From a checkpoint of a small mixture-of-experts model trained on Wikipedia.
Size: 9 layers, 21M parameters.
Experts: 16 experts in each of 9 layers, 256 SwiGLU neurons an expert, 1 pick a token, a sigmoid router.
Below are experts of layer 3 (counted from 0) of a mixture-of-experts language model. Rows are named router (the router's row for the expert), down (a neuron's output weights, with its number) and show model dimensions 0-159. Each number is 128 + 24 x the weight over its row's rms, rounded and kept within 0 to 255. Numbers have three digits each.
After each expert's rows: a language model's description of what the expert responds to. This comes from a sample of Wikipedia text that the model never trained on.

# expert 7
router:099140151134152099102132155151134130117164159113079150147112171123114139147119146138095163123153116110124125127130134096099139116193133120133112135167133134114109148140153130087133129130138128149074063107118152115150130109141083125108138122134141112164108094118091117125147114118144134098158117097148121135167155093116119137099139162131128142106138097153171157113198135107117124108142164181116143138142142128076180164131157134105121114121144106137131157104081130089126071097123130
down4:124135096136137129135129129106136088143099171152115112145145140156087106144150101139089144084111102094142168119143124192123096124180120145140139164104129178134130138100183173100129104163158133114141136094123117138129121128150113106122121102113097109075142130118141119109119154129093089152112128149148128154126142154107133094140129134140122115101157090142150128140144153120126129135160098126207162143100129126166115135107168129137140173140121106075174125142121152098157118116110165
down5:123133077160096136104132089156100113108127111108109115140159132096131102127119145154139125124146132119091150110125143138106112083170098082114172123059151142126090151123131101150110130134136153112116109142114173188134145121178150129178125161121126126123141111133137125164097112149124144125148153084149123146104163112098106112144162177126142103118161146131198149118138112110152148119113117119125168123108102125123107192145109146138110144120156129112158105153106133084145142104114100
Line breaks, heading equals signs and markdown table divider rows, plus second pieces of split words like s-om-ething, Max-ine.

# expert 1
router:144128196158105115151156163135131099119167108124131137176138148128101096160159095140109124145144106085173154131154127102125138117147089139160134153126114154119167130113128113147181147106167121083089098115175141162106127111116140107161144107107164094094143114141100095156109164101178115111123168092093143127137132132124143121130107068162099115119136155104162114135114095093131126111091158144129118134153115120105142102139126115104150143156151106130112100115137110117152114120133163
down4:130143099103137131130143151141138164149157124112112127133129125164117154126125142106131139140134136149176154129146154138101146140137122109141119080154110163084089137112106195164114096122111165145139136116164138139149135147093144132129163124145117118127137141067182078143117074116131115121124157148107121099130142127097113063094111096128096129135077090144132118155124168135162113144164151116176138133107085126087122097132131169128099112108141160112105170137107141110098147099118133
down5:166114086167110096131160155128096160120091128117107140145154148141148091124141168092142129123139093139137098134132089117153110150134111101138119126116108156112122101133084108128135118129138139123124140097120136092145114134148097113122141096160100131113144162126144103179103162119144070115125134100120168132143104138122102123104147141147079139144162149120093098129157124148155134136157089114072191081088120119135133074149163198151172143147104118120110128157113120125140122141126121
Opening parentheses, brackets and quotation marks before abbreviations, numbers or alternate names, such as (UCSB), (0), "Alexis"; also pronouns and table line breaks.

# expert 5
router:103115154142152135138174117158147108091129141160120143159130136147112144174095126139078156141151117139161141103160098084100105133142146154102085140106189133115171118165107157127113099089147120098132139146118103129110096114066117112168164132145138117122128133110109136162124128084119118121105127118138138152132142147113140135115136079165125104162153121122121121133129157139130101154116158112136143111110149130080102092173125111132149115109117098122103119084075151106169097181126153
down4:134082121190169146144149124116124061124119135115133140167148110126148142073119166102103166148155121120130111112127124179128124157139100149080121129147123105099199102139126115118094090173168149138143103105127109147116109180105112136120135129154160152113109170105114102138119127161120088115121103103133121119118104102133130156145130160140160127130119093171151106134133161132116109132117137131113184148092087111120138152133106168104118162112097123088111093144120124141132116124117127
down5:113132150132118147162111096125069150167147162097110131066135114075138133151148099171104097107167123142148102076125113142139154107117155138103127150107153138141139094101147126129141138100136128125124167114097193123110188113158133140124102134119170158158139142136146111125105113171114118131130115147144114162151137139166099155168108145084118128143105130124109145146092126154102138146127121113113143137138115164131097103104077113182116111125107128137128123135109134172139163159137082
Hyphens starting infobox list lines, table pipes, en dashes in scores and ranges, and compound hyphens, as in fourth-generation, 0–8.

# expert 12
router:122147123128145102135117114102118104160134153109142110140105132148153147134158144074096128101139156112158109107163161155097117103125149191137071087146126173082151183140109114076155087123140116140098135154110130082143134123133111115114146103146169158144143131104137123123126130095148160138104118117070098112115166143118138094104119072151116152134150092154130090101136131113123136120081123115132120132132125120144164150163106133124156162106110098093124143142126104100129081128124150
down0:122126120145149153138198148118094148141163095105131162173130108113101186127168173111171194101159124157136134146189152107114135116110114147103092139162096163083107128101165122133151140103191127125128094150163136147138145146107152133157119117112106111147146178162146150129119163146110108145128094124115141098100133156136113124112114151122123135132136117117109133068139128145133128122124137166149106119130136117126116148111154149122143106122100120122133091150136161137103123163141086
down1:145126162115131133155130096161096129160132194141160092135128135101126141134093163122151144106101125140106119074131150149128126119131124135119164134117136101147154141138121097118150113117105162128105149179160114124112150145160132144112121145146118141143127121085169136105092146056136141185136126121125158160138151095167119114101099134135125166108147123094171122130095119155162162134161112160142125124162166101149105123106072107098159116117157140118150119123146132070120149091155153
Pieces of transliterated names and words, mostly South Asian and Arabic, such as Iq-b-al, Kh, Bh, Abd, Moham-mad.

# expert 15
router:089127128149141146088157153158155129156150110140111116152120139193111135137123144116104182122179130156104133139165134090106168077172162134154098126128160148130156144152111152132103123138115130135159104158150122073171127121122061077107143097131138108115120150112073186150159107097153135129132106136112165121116145138105117145157140135133098138136121146104128141122121141132161083134107160101102177115117127149118132102109162120106139079146115112124114143120116133139137128110119148
down2:143075123128120121132140118149120126144132133118114161120143111128141105135122100154123132165112095168128208143128115097147130112133158096152111122169147092157118100157114137129121121109136124123120089153142115159119116070139103156104124133069131132144138080132126121125107161107133098134162143163112134133125106087171139160162126081130158101136169147090100155144120125161133149109136146146097128173127191160118148124059120125102132134109125085122121152129177122086126128120115152
down3:123137138172102109131125115111111139140125140148137110143134153129131108146203139122099090105127140161120090126123132140108157106098122133151170114131124133166181101129077181082126099149142101122085158101094108119137156162138169116159118133113114126125107152087100151106124109119155173143139090158124141067130151173132119124137120114106119118099125101132081143158154087118124090102120151127147149128141136134140118102122156169099127155158119176156119166159124121118119165103140140
Word pieces like th, st, ed inside or ending words, such as wid-th, short-st-op, 44th, plus common words first, time, War.

# expert 0
router:092154135198107114133143106164146088078157144099123067151113164111104118200146117128131143142099176094134109152097125092088117124156160125121125114122180180110110134138124128119161116131141107114150132113173132107130110122115119096145131160103150128139136080127152116177101117105143137140129133103099142124073168149119136117094139143140155113136146115119144138122154143131113140135121161127075151162112146113123154123138125100122077132130096098138139093109118134147117163151129117
down8:128121147135095146081138126100145124163139128086109097123138133139076079163085114147112122120113112136124118136140118114145145098127102119135141091171161110135152088116115158147117168119136118126129137121143144083139102089182143183137129120135118124141176123144126106148134177150122155177156098163090129129155121099133108113117105165150080099081165089093108119122114151096121135161133169131086129140148111121114099148140118167121065110120144134134128111144145151150141143105162134
down9:156098141133068164125069125121139148084096097119127127126086141121127146160116128116152157170121119144122115123097140064157134153140108132099117108103140136101112124147125094127132121102116099130098150143092103115132152129120129114139113115129146150147151137141064115150153143088168112122105115116145112127111153179103102103109125125117112131117161153123153101068096131191138111124126160131157118143135107117166147082105143148138091145144186084094168129109146147117125102121136147
Capital letters and capitalized name pieces in proper nouns and acronyms, such as NASCAR, FC, BBC, Army, Council.

# expert 10
router:152177183085110158103148145162121108129152134134138143151135114143136155134148132126072145129141139119071177136130137113097154132149163152131120122100161118143162096131110107105138151098169118142113111117104109126143122133114106097127132096092176135130168132129101168175110185067140131124128152106113135098155118142130149123115141133147120159108138119122158112119152100124164098176113136144156150145120172125133142159145084096106116127114123109084080128098112083108161125132121113
down10:121101132125104147153143122116118137140133121127172126126138110126100115098157107157154143163108129129131132100144083108148151084115116143136104111124120131137105103131106104148178132134150119152095127075097147155142111118147084155165132107182153111115125175116132119100135158107118156142125080179151128170077145144159136146154126153109113151138152161098129176153104095147130141068130144158126147079138103118125136077160133091137127172124123113119083134095112109132117116176107123
down11:085124117138117135070113115144130148123164153118123118097125171140101112116125158141096136153130154167128099119108137166127134119113162113128161115116142158121147175106163111146116151092142165161134133100166128133122152120094092074168164135144141100145159110090134174108099141138130138120094113129140172139120175158135127164113134109137097146187150154122140166133117102140101089115133134176158124154121129111116163128174131091087118135109178174122118120097131139122115107117122109
Articles, possessive determiners and similar words that open noun phrases, such as the, a, his, their, its, 's.

# expert 9
router:144124132149132070153113109116158120102125141143119087134126163157146126124127098102145162148166150133111125158112156117110122116148100134162118134139124144123132152110160125091167098072152109112132132092097122126164119105121072092158143082116135102132112141091100142138146145116088177131117111145117123122194138149154113110080104122119141115104143118137128172122122111095134100167139137163143114148148188180145146128108153097115104125118166124094113123145160143131107148115067132
down2:145163128133080142140152129139103053178154118103064116147127139120129113107119115136137119113123124154147163092165107111096135108126162120145133150158126104103106136129144090124121124092115129095085146126111163183121142138116114119155125093122115120140148119164094122101111162120119108096127161109145105174139105125116110123127148099121112103106170095122148126138139146083131129162153127094198150136124125140164141151087153111124112187134130105127126133117155100117129072088132139
down3:130105125125109091166130115139140119134129136150112138177147146160106145113133128104147137125124129118145103072159181072152088132137114142111141122171109142146135161143146087117126143133090120134144145114110138119172110093082132137126176111093154116188073113102141148147150096134154119110137104155131171093098125140110128137101154112129100129146141118139145093119142099133137169158177118139114133143104112114153155110140116164154105111112136109138197114149162162120117144167092156
Forms of be and has/had after a subject, especially in species descriptions: "The species is endemic", "It was described by".

# expert 11
router:121134117163132146123146156138148121127199102150120156136102136124138121159152138085129146162151134160109132151119137099120156134130121122128105103131152152106123174183113114103144134150116092141116143123144137081134116125148111102130161138155118071129140098101084150134067114132088107117115127147140118152172165141166140097115163118124126096118116101156135143124116144069140124198127137157114099110120110099072114123132133157118080122118106123120134126072099086127159104132152133
down9:181126099118114124122089134113136119134087207134164099115141115070180094140129147052109143118122159117106141126134121104114114114159131147162149095130139104167138144106126123127095176137125146107146134126172122129148101126170152141118124121162136144136113124099174143144107204127161105164104160149111140121109119094117149128119122099134154122131127148137119120096112079151115112126136110108070104138122111123119119142141136112142142144101150138152117127112139117172123082115165125
down10:124128082084128111168138123124112141170096124137156170134132124114099142165119121152126167134136152153141131102100096139138116151133116143126178106117075142125160096142143113140100100145153146164099133153214101091123114141113131145125138103118162104118112122110117125198107140109101131131147146079127177137112143128077155113138136110137127126120115151106085141122147103138110134139096134120102164098149113123150142096127150153151105167136131091118154159136074130150175138115120156
Infobox and table field names like Species, Died, Position, Region, League, and word pieces after a capital in section headings, like C-ast.

# expert 13
router:120129167115122098140150140147158151166195095114124119128137110134129139127137081132134114140141134108137127109148147125124164088101139140123125087109122181130120125191129165072151162126108125154080143128105127099126085127083111114155191105123180134122165125131124129131091130112123181152138143110114124124124134122160123086107156091149117144122169117135109137101137147113143123124070158144084111112104150153111151104147108128112152106161139077097115111127136129157167128115115110
down4:099141166118100128108146067125087128146162151136121173107128122137135161125094126083122093130114141119119097127114147104165130099140155111129124158132114112130138088187167111186141135140139131125133179165136137108101107148141144131089141066118141105103141101129154103134148110119163127138125146167153124166112068160134128129106157090150105099171144125100103125122136122113122135112130158089125112142127112120137090140148126161116126143164094122139129133098110178154110113128102070
down5:108162159167127114093131122151126151128051095138148129169099159144152091086114125092147144136122144118133135092126156124165138129157141121121120134102059136156129107171143141092132164147148079132161169131099157133111137143099157145140116142129130123101135087133145139173102138140122111111106112138115095120110087135167082120131096147166149123094104106130142161129134091096145125141145117149127160158104140127144157101126115143144151172083166158168139117106132105128133108133128101
Digits and numerals in coordinates, dates, vote counts, scores and tables, such as 35°27′57″, 26 February 1871, 54.88.

# expert 8
router:086140137150095122114145121109137120108144174211140148121118147110119089157123137111144110107171149143119186092161140127091161138129147127149131112128136133124180138174112169107101174107117124125090158103158142118174099125089104109120155159137146139123149132141122096122145166085128145122160115105107170127116144110130140109138110169160122144168123121120139139072127137104153145104097123134107138136143158116122119150118142125085086127121155100095127113112104099094136134150110176
down0:133120077137115110099093134141136164120112081126122145128115143164149141101110138105106138149097155161129091122137137119099114128137120147150146186102123116148122154135116093164113117095088105151126073142208157148113107129167114115117129088128121116080143156155103109106121137149081144075109118130103132132128093128097114152138155105097145138133157185113113122138135189136149133112104145124122146131099122109116137110156157117104113173117102149134139131120144119157106078096146095
down1:117148169165132116093102087107138119152159157120123134151120105133126139141144101157151150102074105119109158141142120140125152069123139145137101147148150155124066130138141149107121118148155119112129141120136135172111111129147122120090154097116122086060140159190085135152126143139131119165094078144116144087164122101126107135140097111120145126155144126139098132142112104100158111103139150155146172176117138147108145099149135128116150126128081088104112153137104142162161160147138150
Short middle pieces of words and names, often after a capital start, such as dis-ch-arge, He-z-bollah, St-ran-ger, Los Angeles.

# expert 2
router:134173114132145153107155120115164088093137122144129107178134151107115158167084091140095150139158156090123129147094142117109175107117140123182136120138159159114145166169104157098110112134151144107100132172145105128114090104118135147117162122125140104145118140123145110110131123136122166156169144084054132158154148134107154099163169137157139170145170126126138139130151115140119105158151147109148149133118133108115141155098138155119115085154138115127099114109140160165140115154144103
down0:171132127149147126140136125124143147159140112147127084124161106111126097149135134108121123114088104143061142113134151123077139068114169153182137143141122105086084158103111113149145118075135189122095153131159121128093105136142140118120129117085123098133126150124124089165110122098096120113117156115136128134193138089129143132182084130114111155130102115164141141153121150130096148150157126130095120088132128128114142146158139145104119136129109149141130115127103112094174132156154162
down1:132160168143163126105118131156101129114124094137118117119115132083131091146129139150120136187120104115133111108155147093110133132166112138128156129113118145070100143122139154113150125113134134162142105125128139106136115083160124119083069153088112135119171121164111116130135145131125116139088115118115160149146182109066110148154108098141071140136143137132140103116147158106089135128125158086130135110110112145114174055138125129149103099140123152125059119134148116123164107126134103
Final word pieces completing surnames and place names, such as Donov-an, Labr-ador, Leic-ester, Liver-pool, Wolver-hampton.

# expert 3
router:122113179118103147120109114087134130125154129160123075142107128114131126141147114142107122116126128139105158161110129115132154084118156105173103071109095166153171161158124126121134177132108126138163154135154163147137072132101098086131138123106133124160135116113066102133127119122136136147126119138112144174145165158135109109127111128133142100166117089099157129093144151068170124132137124138141156149139151149084143118172135161134129092106148125105128102100093126133166098159098115
down2:143124139137108100069122137098101120145171162127111097136154125092145133113129126147106142147117099093143120141136136103148126120103147138137144126133152109143187158153113163161149104166155065085115140111135174133109100112131115138151117133112132089163112130123166150123130068068122157170169139182124142113146148070133116146115126152162123177103144129114128128116154111141114079139132182112128096126136129113142138150117143109133122121126130085158132173147147107150111099121152136
down3:116140093164106168156116167130181156106114130174118120090168111127106142123163125157106111108099154094095138148122126083137117136135082107119135128101134132165126161115126143116127126123111129147118136114151145125105155160083151098144120090138159134126087141148102112179154067125102105126198130089146148155110163109135142139105130147161110165097107122137157109146108129091109131126140153135147134155107133176148127145094082143140165135110141077135148151140124105134094106115135122
Suffix pieces completing nouns and verbs in prose, such as -ence in defence, -ations, -ating, -ant in vacant, and words like success.